{
  "n_layer": 10,
  "d_model": 384,
  "d_shared_expert": 128,
  "moe_layers": [2, 3, 4, 5, 6, 7, 8, 9],
  "router_score": "softmax",
  "balance_bias": true,
  "init_std_router": 0.0355
}
Below are experts of layer 7 (counted from 0) of a mixture-of-experts language model. Rows are named router (the router's row for the expert), up (a neuron's input weights, with its number) and show model dimensions 0-127. Each number is 50 + 15 x the weight over its row's rms, rounded and kept within 0 to 99.
After each expert's rows: "mostly gets" lists some tokens that are sent to it at least half of the time; "gets" lists some tokens that make up at least twice as much of what it gets as of all text. This comes from a sample of Wikipedia text that the model never trained on. Tokens count by the router's weight.

# expert 86
router:48 24 64 29 54 55 53 30 57 34 22 55 49 59 38 33 45 50 41 43 26 57 51 61 51 57 42 55 66 54 48 17 48 66 85 58 34 41 46 34 42 56 57 54 50 57 43 48 45 69 53 68 53 36 63 52 77 58 32 63 48 67 48 44 67 45 57 59 53 68 39 57 58 54 41 42 49 84 40 34 30 71 51 56 35 40 48 52 72 53 76 59 48 49 68 36 64 62 62 32 52 64 64 66 47 37 42 50 54 46 39 44 48 54 74 54 27 52 31 53 52 61 55 61 60 76 32 76
up0:60 47 33 57 57 55 60 46 21 56 46 35 49 63 52 45 26 71 45 20 40 48 42 48 52 32 48 55 57 57 49 27 63 56 35 33 58 19 58 51 53 46 42 53 45 41 34 63 23 25 27 55 47 36 61 57 28 78 51 39 54 43 47 44 63 38 43 46 53 34 62 27 67 58 40 54 46 90 36 35 48 51 31 43 61 38 62 60 26 44 42 47 78 58 71 40 51 52 36 48 88 60 89 62 61 37 61 34 62 49 63 54 60 46 47 46 83 45 86 49 36 65 58 48 54 45 40 55
up1:56 31 25 68 48 72 55 70 90 20 12 32 48 48 51 45 38 18 50 62 72 21 59 59 49 34 33 66 34 62 52 66 23 45 61 69 44 74 63 68 41 53 46 56 63 07 50 64 46 51 73 40 81 41 69 34 25 50 35 37 62 54 72 53 65 42 48 54 53 48 41 32 66 44 28 53 35 55 54 52 61 66 50 76 43 38 55 78 48 30 49 61 44 49 46 31 29 48 41 60 69 41 57 40 20 61 45 41 51 38 62 48 73 43 54 58 53 59 28 56 40 56 44 24 54 59 42 60
mostly gets: "19", "20", " '", " £", " (", "18"
gets: " ", "20", "19", " (", "18", "–"

# expert 50
router:79 54 79 70 22 43 60 33 40 56 57 32 63 59 36 13 38 40 27 65 57 45 11 55 48 71 55 60 50 46 66 56 58 61 33 44 46 53 49 49 53 31 20 48 69 54 50 40 79 78 43 23 64 45 56 74 10 30 70 53 29 36 45 47 54 32 46 69 44 66 39 59 39 21 57 51 56 61 65 63 42 55 56 49 16 64 75 61 91 30 50 52 76 46 65 22 53 63 38 20 41 58 58 28 27 60 48 47 52 50 55 92 29 54 47 55 53 45 50 47 51 49 51 59 34 71 58 52
up0:54 28 45 48 81 22 58 56 67 44 52 73 61 55 37 44 52 32 36 43 68 48 33 27 66 40 44 29 51 60 34 61 47 66 46 46 57 49 35 72 44 25 64 49 40 66 52 25 27 34 29 27 55 60 65 59 38 41 85 51 44 34 45 58 47 42 56 20 44 51 50 41 53 66 31 35 70 48 54 70 46 47 69 33 61 52 58 58 36 39 55 46 33 76 66 59 38 25 59 44 26 48 72 90 53 71 24 47 41 61 66 78 55 36 24 33 62 47 11 72 53 68 46 40 49 51 30 20
up1:43 34 46 68 49 32 38 41 65 29 27 69 39 48 66 43 47 62 55 61 37 37 50 52 75 34 61 41 64 57 49 33 44 70 28 48 57 36 49 37 64 84 59 70 54 18 35 51 48 75 40 50 55 43 32 25 29 64 48 56 39 68 36 77 64 67 14 43 55 69 36 47 70 59 48 47 57 58 59 25 35 25 47 42 35 37 72 38 28 68 41 23 65 47 58 35 55 54 57 49 74 58 44 67 37 50 19 22 31 44 67 46 36 62 53 34 75 64 62 43 49 39 63 54 40 48 65 35
mostly gets: " F", "-f", " f", "St", " Th", " Sch"
gets: " F", "F", " G", " C", " H", " W"

# expert 76
router:46 59 66 41 62 70 66 27 58 46 55 83 45 39 61 60 51 53 60 58 43 52 73 75 36 26 30 35 72 49 62 53 74 62 17 48 72 44 40 50 56 80 48 31 38 20 59 38 26 38 47 59 60 51 25 68 30 55 56 35 32 67 72 32 52 49 40 26 46 60 50 33 55 43 53 59 47 70 90 59 25 12 51 32 02 61 63 61 38 43 66 60 41 49 64 42 80 48 34 46 45 27 51 43 59 43 63 70 29 52 43 55 59 48 58 37 64 36 32 68 47 46 53 39 76 30 45 54
up0:45 36 10 67 65 37 61 57 57 46 54 69 68 53 37 41 37 42 31 60 51 44 32 32 60 80 76 62 68 87 32 49 63 51 66 69 32 48 63 74 49 45 71 58 37 48 36 48 60 46 62 52 47 46 71 09 89 64 21 50 49 45 76 56 42 25 16 41 46 42 27 43 65 39 38 35 62 81 38 78 42 57 72 66 47 59 63 32 54 68 50 53 12 49 73 52 54 46 85 56 51 53 57 38 45 74 64 60 66 54 42 31 57 49 41 43 49 45 44 49 36 58 40 87 61 45 42 55
up1:49 64 51 35 47 64 51 42 51 16 86 58 63 84 20 42 43 54 35 49 69 46 57 69 60 57 40 45 39 37 52 63 52 47 72 53 47 58 62 48 48 52 67 48 63 45 52 54 38 67 70 45 30 55 56 61 48 61 64 33 65 47 33 61 36 44 26 33 39 65 78 79 34 23 58 65 32 46 23 41 69 60 69 71 52 33 38 40 48 40 40 36 36 50 21 63 41 58 64 52 49 59 37 62 45 64 51 00 56 76 43 59 53 54 64 57 19 26 65 27 18 53 46 36 43 64 43 36
mostly gets: " =\n\n", "Scientific", ".\n\n", "\n\n", " ===\n", "="
gets: "\n\n", ".\n\n", " =\n\n", "\n", ")\n\n", "===\n\n"

# expert 117
router:48 28 28 44 75 59 34 52 76 55 34 51 33 43 50 50 47 50 71 22 50 74 54 41 56 65 48 55 80 56 84 73 60 47 57 61 56 33 37 67 35 86 11 91 32 57 58 11 59 48 46 55 49 21 66 56 47 32 33 50 75 40 44 67 59 41 44 70 82 60 39 59 58 74 42 59 82 36 38 48 58 57 53 46 59 52 59 26 53 21 39 67 60 57 30 58 50 52 63 46 48 56 50 21 46 53 47 72 63 40 59 42 74 68 27 84 64 81 20 82 38 42 55 48 42 42 56 45
up0:42 56 38 33 49 32 53 80 37 41 55 39 54 38 59 64 37 58 21 18 38 40 67 36 75 35 39 35 20 61 47 24 14 30 44 53 21 44 35 47 39 45 34 55 40 60 38 55 75 63 34 76 39 47 79 31 42 25 52 65 29 52 31 38 67 43 41 31 50 50 65 45 62 51 55 66 47 30 43 36 44 37 40 74 44 53 84 56 64 53 53 49 64 43 64 38 49 19 59 62 49 60 54 21 63 22 44 31 62 80 56 67 46 37 50 44 40 38 76 32 18 42 53 56 51 65 38 62
up1:46 44 66 59 64 58 23 33 50 42 69 36 57 59 37 60 77 37 33 46 64 38 60 53 46 56 73 40 70 37 73 62 53 58 68 66 67 43 77 35 25 55 36 25 50 39 61 72 50 33 19 75 55 58 61 46 55 80 62 59 55 37 53 41 39 63 47 28 65 32 49 41 53 66 36 44 53 63 47 33 44 54 63 42 37 35 63 51 48 69 35 49 36 40 64 44 42 62 60 69 60 34 24 62 81 50 53 50 50 46 19 33 58 22 56 54 58 60 18 59 44 69 32 14 54 62 40 58
mostly gets: " Animalia", " MPC", " ·", " JPL", " ISBN", "inist"
gets: " |", " |\n", ".", ";", "%", "0"

# expert 29
router:44 45 65 19 49 47 48 37 48 23 30 47 33 61 45 48 56 54 32 40 36 49 62 81 62 35 55 56 54 56 34 44 55 58 69 71 59 53 30 54 40 43 59 42 55 58 45 45 36 56 55 70 46 41 39 48 67 45 20 57 57 54 52 44 66 47 62 58 47 66 48 64 37 41 46 47 46 74 57 25 52 69 72 72 48 27 29 49 76 57 53 63 56 51 56 46 66 54 78 44 56 54 62 62 49 45 58 52 64 43 49 36 55 55 78 56 36 34 30 41 41 50 56 51 56 61 34 74
up0:26 34 39 45 56 81 41 59 75 50 62 55 56 59 49 60 62 42 41 54 30 33 51 75 54 75 22 36 21 37 79 46 38 57 45 45 37 48 67 55 75 10 71 30 48 43 21 51 41 43 51 62 28 42 28 33 36 52 41 27 49 46 54 47 59 71 46 69 50 34 43 81 50 38 58 51 65 54 35 37 73 67 36 48 39 37 43 68 72 54 53 53 34 33 42 39 68 58 45 35 58 53 51 45 47 48 44 32 28 67 31 52 65 44 53 66 43 34 41 42 53 69 37 42 57 51 66 99
up1:62 80 51 45 77 29 51 35 31 79 74 47 46 29 44 79 55 31 72 44 57 46 42 42 34 38 50 32 52 43 40 44 59 57 59 53 54 68 41 62 53 38 42 63 27 47 48 67 35 28 71 65 38 60 73 74 43 67 40 47 62 38 48 38 55 38 63 63 48 35 58 74 44 52 64 61 44 17 43 45 68 67 62 34 61 62 40 38 35 63 37 57 60 75 50 48 66 67 56 56 60 45 56 71 72 19 51 40 71 50 52 51 49 47 39 72 60 72 55 42 51 50 25 41 39 42 24 69
mostly gets: "19", "20", " (#", "18", "born", " late"
gets: "19", "20", " ", "18", "–", "17"

# expert 51
router:44 33 41 49 67 51 29 55 40 61 37 42 40 79 53 60 25 58 68 35 46 42 44 61 53 41 58 62 68 44 49 74 21 36 72 53 65 51 50 46 38 43 54 37 39 48 31 37 37 75 33 79 43 29 67 48 38 54 39 39 38 77 70 73 89 23 70 57 30 53 43 76 49 58 70 65 68 50 50 46 60 41 51 49 58 15 66 62 54 70 47 84 55 41 39 66 47 56 54 55 71 83 76 30 52 56 37 62 69 33 43 49 61 71 49 49 48 53 49 58 32 50 36 64 40 38 76 43
up0:49 71 49 62 57 45 42 67 27 56 35 58 52 45 36 34 40 40 64 28 42 43 48 70 42 57 57 43 55 63 50 47 31 51 57 41 33 84 41 28 23 23 19 55 50 70 22 51 78 63 37 39 45 65 45 62 54 49 32 77 56 57 16 58 57 64 43 40 28 58 61 45 50 44 48 70 58 46 91 66 54 34 41 39 56 61 45 59 52 66 42 29 76 40 68 59 75 63 46 36 44 39 56 49 31 51 71 37 59 60 57 39 36 50 42 70 63 39 48 41 67 39 51 52 54 54 78 44
up1:55 80 39 54 54 51 30 35 24 64 53 70 49 45 54 46 79 53 52 56 45 63 54 39 66 54 67 67 68 61 42 33 41 39 47 74 78 40 44 52 51 23 45 30 65 39 50 54 64 48 60 37 76 38 39 40 79 27 62 73 11 71 46 43 39 36 54 64 39 68 42 45 68 59 47 42 54 41 40 65 49 53 57 41 49 51 17 64 42 68 46 39 73 42 65 52 51 43 44 45 45 66 40 35 51 37 12 32 65 53 55 51 38 51 46 41 52 55 81 47 21 21 12 40 41 71 49 48
mostly gets: "\":", " Futures", " Racing", " |", " Preceded", ");"
gets: " |", ")", "|", ";", ":", ");"

# expert 69
router:74 47 39 31 36 60 67 76 59 50 52 51 50 42 55 50 61 77 33 58 65 52 57 22 58 61 48 37 42 68 51 58 60 60 34 34 61 76 29 52 58 53 18 69 59 41 56 79 32 61 63 38 57 51 30 64 40 65 75 00 26 44 60 30 56 78 62 62 32 06 51 33 64 71 70 28 25 38 45 20 28 57 22 59 32 44 63 47 18 43 45 40 58 72 61 65 52 39 30 58 43 36 24 62 63 23 48 40 45 51 42 94 36 52 40 71 49 85 46 39 67 45 39 38 42 71 40 63
up0:63 56 47 51 55 37 68 30 36 57 67 46 51 29 58 41 63 34 43 57 34 79 59 83 61 41 57 13 45 50 54 34 40 46 56 52 45 29 52 66 60 46 64 57 72 78 60 37 64 59 49 38 62 60 76 53 65 64 54 49 40 58 55 28 59 42 16 44 36 49 52 52 63 47 48 72 42 83 62 70 75 36 46 55 60 52 22 48 59 57 19 61 59 41 46 36 67 33 72 54 39 53 59 36 81 41 72 99 20 58 71 73 63 40 57 62 35 42 61 55 60 65 42 72 35 41 44 64
up1:50 70 40 65 37 12 19 17 58 40 50 48 56 39 45 51 44 61 69 31 49 37 50 41 40 59 41 51 37 50 46 44 46 24 61 26 41 44 43 53 48 82 36 39 47 41 46 54 55 40 73 49 27 39 63 52 39 44 58 66 39 35 23 62 67 46 79 59 63 60 48 47 74 28 57 13 56 54 52 42 32 38 61 29 39 76 38 77 42 72 36 63 56 43 54 16 57 51 93 48 43 44 74 44 56 60 67 49 57 38 58 35 16 65 43 50 55 65 35 56 44 51 47 41 32 42 71 45
mostly gets: " published", " founded", " built", " designed", " established", " opened"
gets: ",", " was", " released", " film", " album", " by"

# expert 3
router:74 66 36 45 29 38 55 77 55 56 29 34 33 73 66 31 23 18 74 48 50 65 64 67 57 54 45 73 70 73 62 48 44 26 64 62 75 54 54 52 31 48 35 64 62 48 41 47 25 36 26 54 21 20 36 50 38 54 49 51 63 49 28 69 52 25 62 52 55 73 23 49 63 84 41 35 45 50 60 23 39 76 52 42 68 49 53 38 27 25 38 90 58 60 46 46 49 67 58 39 62 39 68 66 63 72 57 39 54 43 64 44 61 53 43 67 42 59 35 35 42 74 38 62 44 32 59 33
up0:42 66 32 57 55 68 18 49 68 34 72 42 40 15 45 62 38 74 66 44 46 42 42 43 75 42 57 42 65 73 62 45 24 81 28 67 54 80 51 88 53 52 45 63 75 71 69 46 39 51 70 48 51 48 61 29 55 55 53 59 46 59 66 29 45 24 37 31 42 60 32 23 29 52 48 82 64 42 21 61 58 65 54 44 51 34 64 44 51 31 53 38 75 66 61 69 58 60 52 60 66 51 26 74 42 24 65 40 39 54 22 21 78 77 38 55 44 47 48 56 64 49 40 45 59 44 37 39
up1:75 64 49 55 58 34 62 49 79 66 56 38 53 45 64 50 86 67 27 52 48 56 63 32 62 31 56 42 56 71 35 46 62 50 68 54 56 73 43 27 43 46 47 62 43 67 36 65 58 29 60 76 27 64 44 44 53 53 39 47 51 59 43 36 77 34 72 34 62 72 64 62 66 77 63 31 63 15 60 57 42 52 61 37 50 87 51 71 65 57 58 59 59 43 37 22 30 24 52 54 50 15 55 33 62 42 45 21 62 54 27 54 48 51 55 41 32 50 47 51 48 35 61 54 45 45 57 65
mostly gets: " %", " Votes", "|---|---|---|---|---|---|\n", " ±%", " Notes", " Candidate"
gets: " |", " |\n", " —", ")", "%", " %"

# expert 60
router:58 30 70 78 25 29 47 45 33 68 42 45 44 56 41 66 66 24 31 72 44 65 33 60 68 61 45 59 27 65 56 45 52 54 48 71 59 62 36 38 60 36 43 60 76 73 19 41 54 63 39 40 59 49 61 73 54 57 71 30 36 52 38 63 38 39 42 53 55 85 21 46 48 11 58 44 54 55 86 45 28 42 53 53 10 50 57 40 76 54 51 55 52 47 43 47 35 58 37 28 60 43 48 49 52 47 87 28 55 43 35 45 36 38 48 55 57 33 50 44 48 55 48 99 51 65 71 60
up0:21 43 22 42 34 47 59 51 41 65 55 46 74 31 58 49 68 51 28 58 64 60 41 55 34 55 52 32 54 34 58 16 44 49 42 63 43 25 46 51 60 27 32 36 37 47 68 40 68 65 36 37 51 28 29 67 75 15 34 20 41 49 52 58 58 40 48 80 41 43 46 72 49 64 53 17 23 56 42 42 58 35 57 45 56 33 34 27 33 71 75 43 34 53 63 91 55 48 44 55 46 45 61 58 45 36 40 13 41 41 54 77 73 67 35 46 79 50 44 39 22 34 70 49 60 64 30 47
up1:54 35 56 67 48 44 74 39 74 53 56 70 32 67 52 65 35 51 81 70 57 34 60 42 45 48 52 78 41 47 50 46 77 58 49 30 31 42 58 48 47 57 50 57 55 69 52 48 51 54 28 72 64 28 32 13 46 40 63 64 30 59 16 63 47 53 55 30 48 58 25 69 36 24 55 26 59 63 26 32 58 59 45 58 45 20 62 48 88 46 57 14 70 49 64 67 58 50 52 38 76 38 66 39 66 76 63 39 55 61 66 57 62 33 46 51 55 93 42 39 52 52 50 52 62 53 65 15
mostly gets: " c", " l", " le", " De", " de", " en"
gets: " c", " L", " C", " l", " G", " de"

# expert 45
router:48 56 21 58 39 50 42 61 41 40 60 52 58 53 69 39 59 71 21 44 34 51 57 65 59 62 31 46 56 74 81 74 55 66 47 38 39 60 66 63 51 72 15 68 67 29 56 67 37 56 36 71 51 66 11 37 52 62 75 43 58 17 54 39 41 73 64 84 43 45 59 61 58 71 47 31 35 49 42 25 57 66 32 50 11 58 78 51 49 20 68 11 62 73 45 83 40 58 60 66 43 35 58 77 56 38 66 41 56 67 66 67 42 71 46 43 49 49 32 57 57 39 30 49 60 47 42 52
up0:53 37 37 57 71 60 69 62 64 67 40 61 49 52 55 52 58 60 43 38 56 64 40 50 41 44 50 45 41 74 56 61 61 48 30 40 51 43 37 60 40 43 20 45 40 31 41 79 31 53 41 48 40 47 54 49 41 49 77 60 43 46 50 69 59 44 74 44 61 70 54 35 48 66 29 60 30 77 38 56 57 75 31 49 69 40 79 72 47 36 68 66 25 52 52 53 41 40 38 67 66 50 45 37 72 55 46 66 38 61 63 54 56 37 42 39 48 61 41 48 45 62 51 70 19 39 67 68
up1:47 46 62 47 52 35 66 09 48 25 43 40 33 57 25 62 70 75 30 38 48 50 57 41 23 40 28 57 55 35 81 54 13 14 51 34 22 25 51 48 61 78 59 38 61 77 22 77 50 30 60 39 25 83 63 29 51 55 51 49 36 35 54 54 48 42 57 80 55 57 30 50 33 63 40 68 42 45 46 67 41 80 65 54 30 42 55 68 46 53 54 47 60 41 54 31 23 41 32 23 26 44 38 52 60 40 66 25 50 54 78 52 51 41 59 53 62 44 51 56 77 77 45 22 51 63 45 51
mostly gets: " largest", " documentary", "American", " politician", " beetle", " previous"
gets: " a", " the", " an", " is", " of", " first"

# expert 97
router:24 31 42 51 79 54 37 89 44 58 50 50 27 71 62 50 41 47 64 25 25 45 45 43 54 82 44 81 72 50 59 55 58 42 47 61 45 37 42 62 31 42 50 62 52 43 56 24 60 57 24 54 54 30 61 55 33 32 45 58 65 72 30 67 63 26 45 64 40 67 70 60 54 58 20 44 74 34 63 31 27 37 66 28 77 35 55 53 48 51 34 58 48 40 43 77 23 58 45 72 66 67 48 24 40 64 44 71 69 33 46 47 65 41 46 70 40 49 63 53 43 38 29 35 45 47 81 46
up0:70 78 57 39 53 55 55 70 36 56 16 42 53 76 57 33 89 36 77 45 29 89 51 52 49 18 55 32 46 80 34 68 30 44 47 56 46 55 73 57 47 42 55 28 36 39 65 58 52 58 52 43 43 34 73 58 60 56 51 40 65 25 29 66 49 41 54 41 53 73 48 52 62 52 43 44 41 27 69 36 36 38 63 31 47 59 87 43 67 38 47 51 38 37 31 55 25 58 54 60 40 58 27 44 66 63 47 86 51 27 61 26 45 42 50 32 49 60 57 57 53 52 59 29 58 52 41 50
up1:53 24 27 40 44 49 44 44 70 44 69 69 75 59 56 68 26 31 57 52 59 45 51 22 57 44 67 56 73 35 67 47 80 43 25 32 59 66 20 57 59 53 56 49 37 19 69 43 69 45 32 24 53 13 54 48 40 46 56 45 61 63 25 47 25 56 50 64 63 49 59 66 60 41 46 43 58 51 29 35 15 41 33 20 55 56 57 37 65 66 54 43 27 14 06 63 59 66 47 39 33 25 49 46 65 76 59 61 32 46 49 13 58 70 35 57 75 39 64 61 30 53 45 38 52 44 63 35
mostly gets: "°N", " ·", "ić", " JPL", "°W", " kW"
gets: " |", " ", ";", ")", "%", " —"

# expert 103
router:45 70 69 50 71 45 55 59 51 53 47 48 67 63 49 37 32 43 70 47 49 60 31 53 65 37 11 34 60 35 69 40 45 68 50 44 46 51 56 40 81 64 38 58 54 46 33 47 41 73 58 24 62 35 63 80 66 64 28 63 48 58 73 60 76 28 34 57 38 66 09 47 45 64 46 43 42 57 65 51 44 33 53 41 44 43 61 26 62 60 66 60 23 30 45 16 61 52 68 55 47 50 66 15 22 44 60 40 53 46 25 52 35 54 64 40 46 43 45 46 37 60 48 58 67 40 49 61
up0:49 86 53 72 44 41 88 31 56 39 69 61 38 57 53 70 14 50 35 36 66 32 30 29 57 63 61 66 56 68 30 58 26 48 36 51 44 56 50 71 70 41 46 55 77 68 59 37 55 50 45 69 63 62 64 75 67 66 76 79 50 34 73 70 32 58 31 61 40 38 42 60 52 59 16 68 55 50 49 48 57 31 47 24 23 43 37 60 10 39 58 43 52 44 71 67 51 37 59 36 48 48 66 47 85 37 53 77 28 20 50 52 40 47 59 72 38 60 85 70 27 31 38 34 27 37 82 23
up1:44 49 61 48 48 32 60 37 69 26 55 52 45 54 31 11 52 37 36 35 39 66 69 62 49 38 56 54 48 65 40 53 50 48 39 44 57 75 58 77 36 54 50 54 40 31 32 39 57 50 53 49 48 25 42 67 63 67 57 49 65 73 57 27 51 56 45 62 71 36 46 25 33 43 50 28 21 58 49 39 59 51 52 63 68 50 61 62 45 14 51 28 51 61 66 62 28 49 27 45 26 57 70 29 31 99 37 68 52 62 63 26 82 28 32 41 61 57 45 56 66 43 78 53 35 31 43 46
mostly gets: " \"", ".\n\n", " =\n\n", "\".\n\n", "(", ").\n\n"
gets: ".\n\n", " (", " \"", "==", "==\n", "==="

# expert 23
router:33 38 57 70 35 31 65 45 44 26 50 41 38 82 42 40 31 32 39 57 66 48 41 46 40 68 32 68 37 31 70 54 46 42 61 38 73 48 70 41 42 33 61 74 83 69 55 27 38 51 66 34 68 58 32 62 25 42 48 62 27 51 49 66 26 35 55 53 57 56 46 31 76 36 31 33 51 53 40 53 49 56 63 52 41 46 61 46 40 78 49 50 52 71 40 26 65 49 45 23 65 38 49 47 37 41 74 32 44 55 45 72 40 48 43 35 34 41 61 54 74 62 52 66 63 41 42 30
up0:68 38 45 48 63 38 66 38 66 44 56 66 23 03 45 51 74 80 64 55 49 69 35 19 13 69 37 62 72 57 52 18 66 55 90 48 41 43 60 29 37 47 35 31 60 46 76 51 71 78 45 48 67 48 58 34 46 36 47 58 76 54 56 63 36 49 41 43 62 27 37 61 48 45 64 66 61 74 59 50 37 38 45 76 23 43 44 52 56 72 85 44 51 54 29 61 55 36 28 38 49 09 44 35 61 46 59 50 29 65 46 63 57 58 70 50 61 30 66 70 32 67 48 56 46 59 55 53
up1:24 50 37 53 52 60 60 39 62 62 78 52 30 18 67 51 47 34 53 45 50 49 45 51 48 58 31 56 48 67 42 45 34 49 57 48 99 54 69 40 65 11 55 83 68 35 29 47 48 54 59 57 32 55 67 62 42 55 49 23 36 49 40 66 43 58 27 63 26 55 58 57 62 43 43 51 77 57 38 44 42 39 34 38 00 21 57 43 34 42 46 64 65 53 58 55 60 60 83 75 26 35 48 51 46 22 48 48 43 36 73 48 35 74 76 43 44 73 70 36 68 66 48 44 22 48 75 63
mostly gets: " St", " st", "St", " cl", " sh", " sc"
gets: " st", " St", "St", " p", "st", " P"

# expert 53
router:43 54 75 28 40 69 38 44 44 38 60 54 33 48 60 79 43 58 49 26 47 46 37 74 13 63 53 71 65 43 56 71 55 39 49 37 65 29 38 37 58 53 58 35 42 37 08 42 39 56 49 44 22 38 42 44 35 45 26 44 62 62 31 41 46 34 38 60 54 60 37 48 80 47 37 59 51 43 57 67 64 68 51 45 49 48 39 36 29 42 37 66 42 52 48 64 54 58 46 38 52 38 66 58 28 50 43 76 04 25 50 40 64 43 70 43 44 63 48 47 57 42 43 68 66 35 40 42
up0:26 62 48 33 60 53 64 57 69 55 75 73 47 27 78 49 65 32 42 48 31 68 48 70 49 50 49 45 82 56 59 29 47 26 71 40 44 42 58 32 59 37 61 45 51 38 65 39 35 38 68 74 47 63 68 34 33 44 59 42 48 52 33 59 57 39 35 48 38 58 61 48 52 66 54 82 25 38 54 60 28 39 39 63 51 38 44 41 62 65 36 47 36 65 34 47 38 54 56 45 62 50 68 79 12 37 50 44 63 41 69 72 60 63 43 50 71 18 53 36 64 54 61 67 45 70 55 26
up1:55 49 51 58 51 67 57 40 59 34 73 41 29 53 65 41 56 63 50 71 58 35 74 85 23 30 32 45 26 62 20 59 35 13 55 50 58 58 91 43 59 46 46 30 23 61 41 61 39 49 61 60 44 35 18 59 63 61 61 45 35 32 53 47 94 61 72 27 13 25 63 31 64 52 36 42 31 40 45 69 23 58 51 54 62 52 41 76 64 50 52 65 65 22 90 56 63 48 67 59 42 58 59 35 58 14 63 78 51 44 43 73 45 49 51 37 31 39 46 47 50 68 38 47 70 51 07 36
mostly gets: " National", " World", "Scientific", " Turnout", " FW", "USA"
gets: "4", "7", "5", "6", "3", ")"

# expert 77
router:60 29 85 62 50 40 42 42 67 54 36 24 20 61 41 38 10 54 58 41 34 57 52 30 24 31 66 42 48 19 55 21 26 59 62 65 61 58 52 82 28 51 47 73 70 63 61 56 34 53 52 43 74 39 43 28 47 68 70 62 58 58 41 79 42 68 45 29 62 49 47 37 39 49 36 42 80 56 71 37 47 58 56 65 28 45 45 56 80 53 60 52 55 39 27 60 55 62 46 24 65 53 51 41 69 61 56 77 39 52 48 63 49 52 52 25 59 38 44 50 43 82 15 62 41 42 44 62
up0:22 44 58 37 62 41 53 55 55 28 70 62 60 69 65 65 21 50 38 31 55 39 34 58 55 47 34 26 23 32 64 48 60 67 72 71 52 33 53 54 28 60 59 70 64 57 60 44 43 13 61 51 19 46 49 50 17 39 40 65 54 49 08 44 46 56 63 35 22 66 65 48 38 52 42 62 86 59 33 40 54 44 56 66 65 47 47 57 58 54 53 34 27 45 48 31 46 48 62 69 53 67 29 47 48 52 62 41 63 48 43 55 48 53 51 48 71 35 54 36 39 67 42 44 30 49 21 32
up1:44 50 60 38 38 36 31 47 72 60 58 30 88 37 64 30 25 67 18 51 45 71 79 51 54 49 42 56 70 42 47 51 77 36 14 39 64 83 55 60 46 45 64 64 39 57 57 76 41 51 52 45 71 58 60 49 50 55 44 36 36 51 77 55 56 60 39 18 49 41 47 35 47 50 56 48 57 60 65 14 10 46 23 59 31 23 52 56 47 63 51 61 60 42 49 46 58 44 23 25 52 69 40 13 47 71 34 51 31 33 62 46 43 64 47 53 68 65 42 48 43 54 26 02 60 53 30 54
mostly gets: " genus", "Species", " Species", " beetle", " bacter", " species"
gets: ".", ":", " E", " Y", "-", " P"

# expert 35
router:45 57 52 49 73 60 53 46 45 19 57 65 28 34 48 21 62 35 71 52 45 43 47 73 58 58 51 61 43 49 69 21 49 40 36 38 45 58 48 54 55 45 64 24 32 33 64 34 45 61 56 61 79 41 64 53 53 26 15 39 32 50 77 36 56 38 45 44 68 75 44 39 51 46 49 49 54 71 55 55 49 49 36 43 25 38 49 41 37 57 85 48 43 43 45 40 64 48 39 27 51 37 55 38 54 52 47 71 15 65 17 38 67 69 61 64 68 53 27 84 20 52 61 31 75 17 58 74
up0:80 49 25 56 33 28 48 61 61 36 39 54 71 50 65 43 64 60 52 43 11 59 58 25 37 63 44 25 52 27 66 45 40 65 41 48 54 80 52 47 52 44 51 65 34 54 40 73 47 50 49 74 38 71 58 41 58 21 37 77 80 62 41 53 67 57 64 57 53 35 52 54 69 46 61 50 30 47 65 42 50 61 61 66 49 65 62 59 38 58 39 25 41 55 40 36 72 61 20 49 49 41 30 39 31 54 61 64 53 63 71 46 51 71 55 41 61 43 45 60 67 49 74 52 56 44 66 49
up1:57 32 36 79 60 70 48 53 25 48 61 38 40 54 26 46 55 36 55 59 34 38 39 58 17 50 42 49 37 38 64 35 27 00 41 48 21 54 66 59 35 45 56 52 47 66 32 47 57 24 28 32 71 64 65 66 25 49 65 57 63 28 64 58 59 58 57 49 47 56 38 47 35 51 61 47 28 55 58 51 26 48 38 29 41 36 40 45 62 42 58 36 60 51 41 24 66 69 58 70 60 56 25 31 59 62 41 43 78 59 61 64 28 30 47 52 27 53 63 49 42 58 43 48 62 43 79 48
mostly gets: " ==\n\n", " www", ":\n\n", ").\n\n", "–present", "==\n\n"
gets: "\n", ".\n\n", "\n\n", "–", " (", ":"